Below are experts of layer 2 (counted from 0) of a mixture-of-experts language model. Rows are named router (the router's row for the expert), gate (a neuron's input weights, with its number), up (a neuron's input weights, with its number) and show model dimensions 0-191. Each number is 128 + 32 x the weight over its row's rms, rounded and kept within 0 to 255.
Before each expert's rows: a language model's description of what the expert responds to. This comes from a sample of Wikipedia text that the model never trained on.

# expert 31
It responds to: Endings completing verbs and plural nouns, like manufac|tures, sup|ports, develop|s, flow|ers, often followed by of, to, in.
router [184  84 116 123 162 137 166  89 108 105 128 147 110 134 109  98 106 148 141 152 177 148 104 175 135 177 138 119 120 113  85 100 168 122 132 119  82 106 139 106 180 125 183 190 217 115 125  87 141 188  92 113  90 163 151 154 150 116 100 161  87 117 147  63 166  75 137  80 128 140 106 133 146 119 115 112 132 109  98 119 130  99 112 121 167 116 132  78  92 194 161 112 118  82  41 129 148 139 159 110 154  94 148 126 100 132 125 182 153  73 192 129 144 130 111 134 121 132 140 133 167 133 176 155 158  97  84  81  87 189 163 188 139  91 159 179 181  73  91 178 110 140 153  79 149 122  99 113  76  96 119 124 130  94 108  98 127 129  88 122  86 148 103 144 157 158 166  93 168 100 134 141 110 162 174  99 108 151  69 180  94 125  37 124 113 105 119 126 119 113 111 125]
gate1 [108 182 154 143  95 132 128 142 190 127  86 152 144 153  89  72 167 108 142 106  97 107  69 119 148  96 130 149 162 137 102 187 160 169 170 106 113 158 104 164 127 169 111 123 131 116  37 113 133 103 125 176 113 140  83 116 183 122 101 123  65 138 190 185  87 191 108  87 121 108 124 130 136  69 158  88 100  91 136 146 108 156 186 131 135 199 179 129 130 116 147 161 158  97 131 128 198 184 148 166 108  72  71  99 104  95  92 163 155 178 110 124 201 124 102 119 121 135 142 150 148 140  81 133 179 123 115 136  55 120  91  80 132 117 161 197 118 102 108 126  79 127 157 101 104 151 130  90 123 113 162 113 128 124 168 160 130 133 136 158 152  86 156  91 131 159 152 177 106 162 134 109 125 131  89 145 126 106 177 110  81 137  80 157 168  89 113  91 131 126 106 165]
up1 [131 128 181 180 106 145 139 130 127 107 115  83 157 255 208 122 134 138  66 145 115 143  87 137 138  86 135 130 140 119 109 141 111 132 123 132 201 104 109 157 132 177 160  92 169 123  92 112 105 102 135 105 164 167 142  98 171 140 130 121  76 162 218 128  88  80 156 106  81  91 129 143 148  99  84  65 135 116 122 136 131  93 113 127 114 159 125 130 136 113 185 125 132 135 154 143 135 149 146 126  91 141 171  90 123  74  81  96  74  97 125  63 131 122 133 101 104 134 138  90  90 108 122 131  71 127  91  77 114 124 109 123  99  87 120 152 159 146 108 162 132 141  96 121 141 123  71 116 128 112 156 125 142 105 190 162 128 158  95 136 154 162 157  56 152  83 124 176 148 150 169  57 128 114 143 114 148 140 181 187  65  91 184  95 168 104 135 142 126  82 153 156]
gate2 [112 102  83 149 100 138 127 177 113 148 136 173 124  74 146 144 125 136 118 112 141 130 139  79 137 117 140 107  77  73  76 120  85 112 136 162 138  98  80 144 118 146 122 147 150 133 119 108 148 120 152 148 105 120 149 182 124 145 187 131 140  90 107 123 102 146  79  83 141 100  93 147 131 136 142 138 127 162 175  67 100 124  81  82 113 170 115 162 138 152 111 154  99  76 166 141 154 169 173 129 133 139 131 149  76 190  92  94  64 155 136 165  51  91 142 101 108  79 143 144 133 116 157 106 112 199 113 143 115 152 159 175 127 110  77 106  65 148 171 211 111 156  38  85 143  63 147 160 170  93  86 124 115 173  93 141  77 144 142 169 105 133 132  31 165 141 112 138 116 175 135 151 118 138 124 176 114 157 127 121 123 142 153  75 106 156 142 149 180 155  96 188]
up2 [ 98 156 107 127  93 112 130 114 143 105 124 130  95 120 162 189 167 120 127 114  96  86 169 142 131  85 125 112  29  56 110 112 140 131 131 157 154 112  53 127 148 177 155 125 121 163 132  99 133  94 136 147 159 116 146 142 164  55 142 117 128 147 131 164 157  98  64  89 177 145 160 131  79 140 109  97 153 130 150 127 106 118 176 131 123 133 144 140 109 123 142 157 125  96 135 145 102  94 119 121 189  81 119 126  94  71  59  74 135 113 178 125 158 130 118 121  37  85  93  99 178 130 177 164 153 132 179 101 151  64 104  73  91 132 139 177 137 185 149 123 163  62  99 147 167 168 123 142 118 120 169  90 129  98 155 159 115 148 160 143  92 108 147  81 123 153 128 122 122 165 153 124  71 122 135 135 126 171 110 115  73 169 122 144 145 108  83 134  25 180 148 152]
gate3 [106 109  53  88 106  66  76  99 144 118 184 131 179  84 123 129 169 156 105 147 121 164  99 129 142 186  78 123 140 137 168 112 116 130 142 133 133 116 184 180 122 189 187 109 146 138  98  68  97  93 140 121 136 106 153 200  81 149 150 124 147 120 136 122 130 118  77 115 146 151 118 152 102 100 108 167 147 104 130 161 149 117 158 120  70 125  83 211 124  83  98 168 153 242 161 136  94  79  97 169 161 115 146 122 106  86  82 146 142 172 136 127  72  96 184 108 115  94  84 113 142 125 154 137 116  83 168 143 117  76 149 163 106 143 113 123 149 188 117 126 107 112 125 139 122  81  92 190 182 166 128 158 118 111 120 163 107 173  83 117 123  83 127  88 131 102 112 167 109  50 135 144 117 136 107 104 103 135 162 156 124 123 168  92 129 165 174 129 142 140 106 158]
up3 [157 146 137 127 178 168 173 186 133 134 136 120 122 164  70 100  78 131  86 155 145  68 134 134 101 128 133 171 173  61 129 216 140 125 108 126  66 169 145  55  99 136  68 107 164 130 176 202 195  34  74 117 121 133  85 100 156 116 137 112 146 129 143 156 130 138 130 106  73 131 125 103 148 112 146 108 126 133 105  83  75 127 181 115 155 126 116 104  86 105 135  96 168  61 138 139 168 126 155 149 121 104 111 126 116 150 161 117  92  85 151 112 100 156  30 116 139 164 128 165 175 155 153 151 106 186 115 122 104 165 177 136 143 110 155 121 124  77 136 116 147 108 119 113 111 156 150 127  83 119 120 113 105 119  66 105 117  83 147 184 125 157  95 178 194 165 136 152 168 118 135  99 154  67 105 105 154 138 147 133 162 142 128 111  76 140 135 103 115 151 106 132]
gate4 [175 166 111 147  91 116 152 123 105 153 123  64 128 141  93  83  93 117 120  80 110 132 142 149 121  91 141 218 191 115 141 154 158 187 116 135 106 152 153 124 150  67 140 126 130 135 143  87 145 194 115  84 120 149 141 129 116 125 131 163 112 169 113 150 127 127 128 132 154  65 133 164  57 104 134 136  92 163 178 136 161 144 117 185 109 135  79 104 100 162 146  95 112 170 154 155 146 124 130 127 162 105 128 127 158 117 165 183 122 121 150 136  60 169 166 109  63  95  92  85  99 125 145 121 156 107 125  86 137 144 191 130 106 130 132 197 122 180 124 131 117  42 115  93 152 111 152  75  78 128 144  86 110  98 159  77  99 152 182 122 183 105 135 168 165 169 110  96  80 150  68 191 120 149 155 150 111  89 151 132  77 137  70 163  81 105 156 126 104 105  83 105]
up4 [109 114 137 129 141 102 174 187 134 116 150  90 160 108 165 113  89 186 135 124 150 136 128  83 140 131 143 156 101  87 127 117  53 117 102 115  91  56 159 103 107 139 106 111 166 144 160 124  75 184 104 151 163 142  49 118 107 130 160 192 119  96 180 118 119 124  57 136 155 138 116 141 166 119 155 112 145 126 167 146 165 141  43 136 153  86 152  71 113 126 136 146 121 159 119  95 127 137 116 139  96  38 137 121  96  94 107 138 162 149 115 118 112 132 129 141  86 175  95 132 119 135 104 134 122 105 131 115  70 157 153 157 174 207 111 138 112 129 149 129 113  90 101 123 152 121 123 168 219 121 131 103 142 156 124 128  67  84 155 100 210 155 130 162 111 141 103  86 172 119  75 147  94 108  82 121 116 165 182 115  95  43 141 154 165 101 138 119  75 126 165 176]
gate5 [159  85 110  93  95 138 126 133 115 147  50 161 201  59 112  91  92 139  94 121 142 123 114 134  89 115 181 109 148 140 131 129 121 151 115  70  65 108 191 151 181 160 127 187 156  85 113 150 166 137  73 111  81 111 180 140 127  92 176 153 154 108 127 151 121 152  95 130 100 148  88 159 154 118 160 105 110 145 100 127 108 157 135  95 114 115 188  96  90 186 133 103  86 127  92 113 135 165 112 188  86 140 138  98 141 122 157 135 188  79 151 144 121 136 129  82 135 134 141 184 161 174 160 185 125  94  94 141 174 123  64 150  90 186 146  81 100 128 114 147 180 121 133 127 189 133 132 114 172 117  74 102 133  72 102 159 122 169  84 146 108 108 114 140  99 172  90 111 141 131 144 164  95 155  70 119  90 126  99 181 103 137 161 149  78  87 110 169  83 154 102 142]
up5 [ 88 104 102 149 103 183 124 130  64 119  99 101 101 144 183  89 134 160 139 118  86 166 141 117 169 178 140 124 143 193 139 109 145 172 157 125 160 102 154 129  75  92 148  53  85 119 100 107 153 162 107 151 134 102 145 107 122  77 146 124 127  94 103  72 181 118 135 119 106 127 142 138  87 139 177 221 119 145 141  97 156 117 161  69 109 138 130 139 133 119 136 122 120 104 101 120 163 142 142 183 157 183 179 207 129 136 146 113 195 123 138 107 134 137 162 193 146 108 117 119  99  70  65 177 145 126  76 119 127  91 167 164  97 109 186 120 119 188 117 135 151 127 136  51  70 134 130 183 134 128 136 168 112 131 105 108 144 163  88 141 165 128 123  95 113  97 158 170 102 133 100 147 143 154  87  43  89  94 143 143 126 127 118  85 106 195 172 154 151 152 149 151]

# expert 56
It responds to: Common nouns for places, buildings and settlements after the, a or main, such as building, city, town, area, water.
router [120 178  88 145 103  94  94 120 137 136 164 148  80 115 129 142  97 182 167 137 115 151 129  75 118 172 106  72  91 174 152  95 140 137 118  37  63 108 111 131 119 138 171 184 104 140 120 193 120 200  91 129 136 146 152 123 146 123 163 109 130 119  87 152 146  94 135 133 140 116 106 151 117 139 191 109 185  92 114 137 146 100 117  97 139 152 118  96 176  92  66 114 113  55 149  99 106 126 172 164 119 133 112 126 173 159 157 158 135  89 154 194 107 171 166 103 119 116 166 195 150 182 173 150 172 121 142 119 122 107 150 134  83 141 107 154 150 145 131 127  93  94 124 120 106 156 129 102 130  60 118  31  93 119 170 122  98 198 141 133 117 104  91  50  48 115 131 153 133 112 149 184  95 162 123 119 116 150 144 157 178  89 124 120 107 154  93 102 107 113 110 119]
gate0 [134 126 179 122 169 150  97  89 140 156 167  77  74 151 127  94 132 128 147 129 167 108 153 148 154  94  93  70 142 175  80 125 167 136 154  82 110 114 116 159 100 186  97 126 119 138  83 140 101 109 105 149 114 109 177  64 140 140 198  86 101 117 104 142 111 107 199 143 123 112 107 163 141  89 130 140 147 171 165 130 119 157 125 140 119  93 116 126  62 126  71 146 179  87 170 101 183 181 119 112 159 111 132 117 109 147 145  94 126 155 141 143 124 144 175 116 133 116 119 119 124 103  90 115 136 109 150 164 157 174 177 133 108 133 133  87 143 160  50 120 137 157 124 122 117 128 115 168  98  70 146 150 127 178 120  73 159 123 135 144 179  79 153  87  94  94  50 170 157 159  12 147 117 146  96 100 133 149 120 180 191 167 133 132 121 162 120 117 191 141  86  67]
up0 [149 181 166 149 150 160 100 114 116 150 142  71 141 125  81 149 136  93 135  95 112 217 121 126 101 158  91 105 177 166 140 109 114 138 110  92 120 125 117 139  95 107 137 145  77 127  70 134 137 122 118 173 135 135 121  61 109  94 146 119 106  30  87 143 131 101 119 145 126 147 110 131 153 130 104 117 109 119 165 125 141 130 206 149 150 154 169 124  83 119  94 144  97  37 106 151 153 106 155 122  96 153  70 148 135 186 122  84 122  60 125 148 103 123 161 105 173 151 128 106 197  95 141 128 159  99 114 159 116 142 160 152 102 135 195 135 101 162 139  91  75 117 109 130 124 130 176 135  96  78 193 174 104 152 130  55 134 125 161 168 190 120 218 128 132 114 116 178 141 154 138  91  47  89 146 113 167 131 130 119 158 139  72 112 162 139 133 118 151 139  72 124]
gate1 [164 139  69 142 116 126 150 103  99 154 136  48 139 144 138 145  90 126 124  89 131 125 106 125 147 149 172 120 139 139 164 109 159 121  72 120 155 143  75 124 130 105  77 122  96 121 168 143 102 101  86 133 123 175 186 122 125 136  53 181 117 175 103 126  78 137 111 153  94 139 177 146 102 114 157 130 124  94 163 140 183 125  84 127 127 130  76  41 153  70 141 124  91 177 132  92 119 128 126 164 100 129  87 107 183 137 147 120 153 212 222 153 134 203 141 112  65 113 111 101 159 105 187 165 105 133 164 132  89 166  74 153 175 126 106 116 116 117  94 151 168 183 129  89 157  71 154 151  86 110  87 129 105 130 183 130 151 116 117 144 111 127 139  91  88 154 104 152 100 100 116 124 160  91 111 120 108  92 202 193 117 119  86  87 106 137 123 150 141 151 136 154]
up1 [ 74 101 127 112 178 166 136 160 115 147 163 117 153  85 203 156 166 144  92 128 135 110 155 125 131  91 120 166 150 111 163 134  95 145 176 136 107 104 155 106 145 137 146 143 143 102 143 141 169 140 119 157  95 148  91  50 101 100 177 115 137 144 150 148 203  79 155 118  75 133  78 106 122 162 130 131 143 151  91 146 171  52 160 149 117 143 117 190 143 179 138 134 199 126 116 111 162 195 174 105 118 143  88 126  87 103 119 103 154 171  55  83 124 125 184 143 134 129 123 136  84 132  88 161 166  85 128 130 121 126 120 151 137 169 124 120 170 124 107 168  81 125  77 153 117 145 106  81 111 129 191 125 160 123  90 153 148  98 134  86 122  47  80 128 153 148 101 135 145 127 104 111 128 139  86 109  89  78  84  54 146  79  99  97 209 126 169  72 115 147 144 112]
gate2 [133 150 129 113 175 106 167  73 135  78  55 139 100 108 100 141 181 170  82 109 144 132 107 154 112 181 124  51 116  96 118 159 100 108 102  89  92  51 157 156 113 126 117 103 110 113  98 131 141 130 115 177 116 104 143 114 157 166  93 113 190 195 113 133 154 107 123 104 138 185 104 130  59 103 188 133 120 116 155 137 100  97  81 116 136 163 108 127  77 175 146 152 124  81 155  90  94 133 145 106 160 112  27 103 179 127 121  97 124 189 157 151 147 132 130 125 132 123 152 146 126 147 130 150 128 101 154 132 121 118 213 154  77 133 130 191 150 161 161  96  89 139 186  94 186 149  70  89 122 120 102 103 139 154  89 110 145 153 141 121  87 143 111  87  85 123 119 155 192  77 138 124 154 123 132  70 126 118 161 215 123 141 146 139 177 146 138 128 170 123 133 122]
up2 [168 148 123 104 129  50 146  97 179  71 139 105 117  62 141 203 132 139 144  88 164 132 128 139 113 123  91  85 123 148 131 122 171 112  64 137 112 169 123 119  80  91 172  55 140 126 148 104 123 170 109 156 119 142 119 110 147 144  90 148 130 135 144 164 142  87  84 112 146 180 136  61  97 138 184 131 149 125 128  88 118  79 119 171 102 142 133 134  80 175 124 144 194  88 159 150 160  96 143  99 152 119  56  77 162 126 105 133 140 163 117 139 131 134 136 152 154 113 156 114  85 166 232 134 148 144 181 130  76 125 129 143  73 111 127 145 127 123 130 112  90 170 165 120 139 134  92  98 104  91 129 144 178 135  58 109 117 124 128 125 131 211 164  73 113 145  99 147 147 115 169 109  98  95 120  98 121 153 127 245  97 136 145 140 169 101 156 158 167 143 133 110]
gate3 [116  82 170 142 149 110 133 129 144 119 128 108  99 108  67 141  73 123 114 147  84 137  66 132 151 180 159 140 177 153 131 105 149 111 156 115 128 122  73  88 116 127 151 146 145 113 164 154  90  72  52 105  87 152 181 127 104 156 148 144 146 140  84 167 182 139 176 118 125  71  65 124 115 100 111 176 104  92 123  82 137 146 191 155 108 132  82  79 104 106 119 169 137  85 128 178  84 116 207 130 197 134  84 152 155  99 169 167  69 154 109 107 101 143  60 163 117 161 136 135 168 136 180 110 140 177  96 122 135  85 174  90 129 123 128 166 117  85 166 160 117 105 184  88 115 103 151 107 172  64 124 113 114 176 127 143 114 135 118 130 110  58  73 170 125 109 134  82  78 162  88 200 109 125 121 138 125 118 122 135 128 126 108 140 150 120 151 107 100 173 143 151]
up3 [127 135 105 143 159 157 147 122 120 134 114  82 144 155 148 130 188 122 138  84 182 132 183 131 121  68 125 100  82  76  94  87 126 154 116 149 181 147 154  78 130 122 142 134 101  91 113 121 175 129 220 175 101  66  96 132 131 130 113 140  97 143 198 130 112 105 133 136 142 126 152 161 212 168  86  93  81 159 131 142 113 172  80 183 102 148 179 153 119 172  60 120 173 107 151 129  75 165 109  56 127 119 156 129  92 130 126  89 157 161 111 168 139  87 203  89 120 114 117 117  91 152 116 128 160  94 100 146 139 143 105 129 133 111 125 121 136 148 131 166  85 231 106  94 102 120 134 138 144 203 125 112 151 162 132 104  98 149 155  46 103 176 133 129 110 132 158 149 152  81 163  89 152 144 168 123 122 148 186  97 107 128 130 112  90 119 112 131 157 120 111  75]
gate4 [183 149 141 153 132 171  93 180  99 169 143  66 182 152 152 149 128 127 215 151  63  74  61 154 129 121 112  95 155 136 128 130 132 160 141 130 167 109 126  55 140  77 133  86 155 145 112 173 152 187 156 132 153  90 130 176 154 144 110 104 127  94 146  79 135  78 112 161 127 145 166 137 102 119 157 105 135  86 142 117 154 100 122 130 154 136 130 157 116 119 132 123 119 125 128 189 187 170 156 171 163  94 119 178 129 177 106 130 183 153 128 108 115 106 105 128 145 124  70  73 125 196  69 166  82  82 116 107  91 140  87 134 162 137 150 109  76 118 124 102 153 127 136 128 132  76 141  96  71 132 116 148 128 150 151 103  97 114  47 130 174 141 147  89 193 157 119  83 108 116 134 120 117  88 100 175 107 148 137 101 142  74  95 162 151 149 114 183  72  94 168  77]
up4 [122 117 106 113 156 155 124 106  93 113 151 175  54 109  86 110 131 101  83 100 162 122 102 109 103 105 142 137 136 130 122 113 188 127 188 135 124 136 162  88 109 112 166 117  98 145 152 160 129 116 103 100  78 155 112  42 158 159 125 147 135 112 188 104 113 129 101  90 106 146 102  47 130  99 121 135  92 146 149 171 165 186  98 197 116 137 184 118  91 195 131 127 109 143  85 154  84 134  92 151 129 147 151 145 122 109 147 155 155 104 155 101 155 133 132 107  73 136 134 149 120  35 189 113 151  94 119 169 132 117 163 196  96 138  47 142 155 136 146 140 129 151 136 149 130 187  83 177 159 147 118  75 140 153 118 156 163 117 180 139  65 121  59 161 146  97  85 139 108 150 130 162  74 112 120 174 131 157 125 149 138 155 129 170 190  59 101  83 146 135 101  99]

# expert 19
It responds to: The word by after directed, written or a painting title, plus plural endings in headings like chart|s, entrant|s.
router [123 129  96 114 118 172 177 126 140 163 146 130 159  73  90 129 153 199  87  69 157 122 106 166 109 108  72 166 146 154 123 174 208  90 151 107 143 142 125 112 159 130 114 114 191 178 104 142  80 121 155 169 170 167  81 194  94 113 119 127 120  95 147  78  79  76 111 149 177 106 100 162 172 148  93 120 163 141  65 129 120 153 127  85 139 114 110 122 140 146 128 139 131 132 109 154 133 101 104 113 126 123 126 138 102 159 141  96 181 125 110  70 134 144 101 174 110  85 105 136 159 150 166  80  97 171  76 140 147 116 155  98 141 174 169 129 183 113 142 176  96 139 117 143 139 110 126 172 192 120 181 134 152 101 117  87 133 138 137 167  90  89 116 114 152 197 163 108 178 110 105  66 109  94 147 137 145 203  58 104  74 142  93 107 105 165 133  97  77 148  94 155]
gate1 [166 114 147 166  67 167 166 143 121  91  70 113 108 145  74 170 102 123 136 122 125 119 169 147 170 141 175 161 197 153 158 139 146  93 196  79 147 151 125  96 140 110 146  99 137 138 110 157 104 108 107 107  83 140 102 128 127  97 158  76 127 183 166 122 100 106 143 162 106 108  72 153  78 166 114 122 101 123 126 109 173 158 105  40 114  65 120 131  99 197 181  50 132 125 131 127 145 117 122  76 154 103  98 138 162 124 132 150 128 138 152 123 144 102  67 200 120 123  89 121 115 164  96 109 170 164 138  68 131 131 149 204 152 110 140  74 127 120 147 127 108 104 180 119 128 151 139 145 154 139 140 122 140 134 103 127 146 119 126  80 174  72  98 110 171 153 128 108 117  41 135 130 140  78 138 164  97 141  73 172 106 167  88 160 103 152 135 124  90 159 166  52]
up1 [131 112  94  61 154 103 109 133 166 106 176  83 153 127 151 118 148 101  73 102 128 143 150 113 114 132  71 105  95  95 148 135  82 146  90 126  78 109 138 167 108 158 154 171  37 134 187 163 150 128 189 153 161  80 131 133 112 123 152 224 144 103 111 129 136 178  85  96  99 161  95 135 135  93 157 147 168 133 122 155 114  74  76 151 163 126 134 196 100 109 139 179  84 121 147 115  99 110 136 147  79 107  94 112 151 123 166 104 103 183 135 153 117 151 171 121 131  93 126 132 115 101 134 167 152  63 150 111 105 163 119 110 136 107 106 167 138 163 104 144 142  61 120 110 164 139  98 105 127  94 190 164 130  60 143 133  92  99 130 203 152 163  77 146 100 139 139 194 127 163 141 160 133 130  84 131 123 135 119 149 156 120 189 138  89  85 134  96 170  74 192 164]
gate2 [123 112 126 149 150 132 105  97  86 130 131 156 118 116 132 138 132 152 110 103 100  87 100 198 141 141 176 105  70  87 109 158 131  88 107  68 189 112  95 130 133 132 187 133 189 197 198 160 125 161 161 139 109 105  59 157 104 176 113 124 137 141 117 128 134  72 127 179 119 131 152 113 185 104 192  69  95  90 111  62 116 197 136  72 153 142 148 100  69 101 135 152 137 105 117 188  87 150 194  85  79 136 148 126 126 128 133 137 109 137 139 150 137 129  85 171  77 140 178 119 173  88 137 130 107 139 105 113 126 182 131 139 128 139 106 182 132 137 110 120  91 107 122  76 105 166 169 114 100  82  84  94 144 145 171 107 154 156  82 134 164 130 112 155 117 146 105 203 126 179 149 115  97 145 142 122 139 147 134 160 146  69 163 126 217 120 143 113 112 179 150 126]
up2 [115 133 124 162 185 157 118 126 137  99 132 131 103 128 132 102 111 128 100 200 117  71 100 156  98 104 155 115  89 150  82 229 131  96 174 135 133 104 127  91  85 127 168 187 123  81 141 162 177 180 129 145 131 151  99 155 165 161 114  74 182 142 147 122 128 117  90 202 129 108 122 108 165  85 121  53 132 104 110  92  63 193  95  91 191 156 132 126  93 140 142 159  98 120 127 155 167  96 108 125  99 146  82 117 192 127 102 177 137 124 120 107 104 144 170 135  77 120 171 117 138 142 116 170 129 138  99 211 128 154 122  77 130 176  88 128 171 141 102  99 102 126 148 137 151 139 143  84 118 150  92  60 115 102 136  95 165 111  74 130 139  94  98 183 161 172 178 149 155 125 142 120 144 127 133 135 133 114 130  50 128  91  98 119 120 152 131 122  98 195  95 176]
gate3 [114 108 176 148 151 100 153 122 176 136 140  64  99 113 117  79 144 103  96 130 126 118 134 156 153 187 124 110 123 128 130 173 127  73  70 226 131 148 137 129 130 119 110  84 137 113 175 108 167 108 182 134 157  86 146 143 102 137  64 139  94 152 132 121  62 140  77 152 100 161 129  99  93 124 133 117 129 106 129 166  85 135 124 103 155  84  89 108 138 167 175 142 127 109  66 197 165  93 119 136  99 143  59 141  92 179 115 151 190 138 131 143 108 158 138  65 142  97 107 130 145  89 183 117 108 147 145 168 167  97 198 112 116  78 129 135 178 144 183 152 128  83 104 144 191 136  56 129 146 170 126 125 159 157 174 104 126 154 100 122  43  60  94 155 169 118 108 153 171 115 106 116 133  88 161 133 157 128  88  80 141 142 129 129 142 114  79 177 109 145 123 134]
up3 [175 127 178 103 173 122 156 116 145 154 112 103 172 135 157 168 129  98  59 176 109  96  88 112 210  74 165 212 168  97  97 139 140 149 159 176 132 126 117  93 114 139 148 142 100 144 162  64 130 166 154 145 163  92 143 126 104 146  97 107 141 139  89 159  88 153 143 134 188 101 114 130 163  87 126 111 137 151 169 110 139  94 116 180 111 170 124 130 153 148 118 138 133  88 126 138 135  90 123 137  94 103 110 112 106 134 110 106 189 152 111 164 115 115  92 160 124  75 149  95  84 151 171  34 129 110 151 112 134 111 173  61 131 130 164  89 131 140 115 157 144 113 109 133 110 130 131 136 157 124 180 209 108 150 107  94 166 100  92 163  27 141 131 118  99 173 167 141 120 108 150  77  65  76 112 154  92  91 151 136 114  93  99 135 135 132 180  78 172 187 135 117]
gate4 [ 69 174  89 177 144 111 107 154 112  73 125  47  97 189 147 165 121 129 151  91 163 155 104 121 112 167 105 146 137 169  85 167 144 174  98 110 118 151 148 193 167 130 118 155 180 188 123 103 146 184  91 146 147 132 145 158  90 194 164 167 175  94 222 139 140  87 112 137 137 153 129 154 145  90 102 116 161 133 104  67 129  85 174  36 117 130 134 123 117 123 119 108  62 209 122 120  98 120 141 115  94 168 155 148  90 206 120  78 178 173 161 164 131 125 101 116  97 150 170 114 150 131 139 115 156  97 110 111 142 138 124  92 179 153 147 106 119  99  80 123 107 118 114 129  78  95 110 136 154 112 131 114 142 147  64 138 116  63 143 112  86 140 151 146  94 125 145 184 145 146 111 128  75 132  84 124  86 123 117 165 103 121 158 126 152 136 154 103 123 115 136  87]
up4 [104 109  98 127 136 111 117  87 131 195 166 170 131  70  96 125 105 123 156 170 152 171 142 194  91 174 155  21 114  73 132 119 152 112 123 184 144 129  63 127 146 145  80  71 103 129 141 116 132  67 107 129 137 144 122 142 140 116 114 136 101 131  65  99 148 103 156 141 112  92 127 180 106 141 129 159 109 192 140 189 151 181 122 238 155 127  33  92 110 138 199 116 160 113 102 113 152 104 156 141 124 121 121 128 109 154 109 153 142 146 154 107  87 121 120 147 144 131 130  82 140 142  57  91  80 119 108 144 119 141  96 183 126 113  59 135 174  99 120 138 135 179 146 141 145 144 157 125 120  74  78 115 137  90 163 111 161 152 161 172 130 125 113 114 121 138 110  96 123 146 113 187  79 124 149 148 107  99 118  57 163 165  90 108 114  89 140 164 116 123 124 111]
gate5 [100 123  52 153 129 144 140 138 104 123  96  99 121 117 108 215  74 156 129 109  86 129 133 196  88  84 104 115 133  82 171 117 134 188 114 121 111 118 142 109 152 185 162 129 106 145 173 109 188  95 142 119 163 139 113 124 112 106 136 159 170 134 113  90 144 160 103 174  89 168 102 108 153 100  83 135 134 122 154 132 127 145 141 137 167  58 122 180  70 158  70 126 145 156 108 106 169 141  77 148  74 133 159 125 139 127 135 128 119 125 123  85 135 100 128 109 135 124 121 171 151 139 192 154 154  66  97 172 131 156 151 154 117 170 113 131 182 124  87 115 130 103 109  32  97 195 149 172 137  89 130 118 135 107 149 158 131  94  48 133 152 130  80 175 177 179 151 119 105 105 154 187 120  71 153 133 123  76 112  57 109 135 146 148 170 107 178 141 161 157 122  89]
up5 [117 105  74 148 118 143 133 139 130  66 150 131 157 115 118 117 116 171 143 103 135 147 128  95 140 120 131  87 138 122 163 101 154 153 184 168 138 160 133 139 138  70 178 141 119 151 121 162 125 120 113 124 136 149  54 124 146 133  83 155 149  92 159  73 125 139  67  58 172  85 117 123 126 126 170 119 138 127 124 130 183 137 120  67 126 143 112 115 131 158 102 110  85 139 121 119 140 106 159 158 151 164 162 128  26 143  96 139  91 127 124 170 154 122 161 129  58 154 166 176 147 106 109 120 143 117 137  81  54 177 106 141 188 143 141 124 135 156 143 165 107  34 107 115 139 136 142 136 120 158 116 121 134 133 161 146 103 133 100  75 150 147 102 100 118 175  96 162 149 184 177 213 127  76 151 158 121 129  98 167  93 119  21  81 173  87 186  85 120 182 143 117]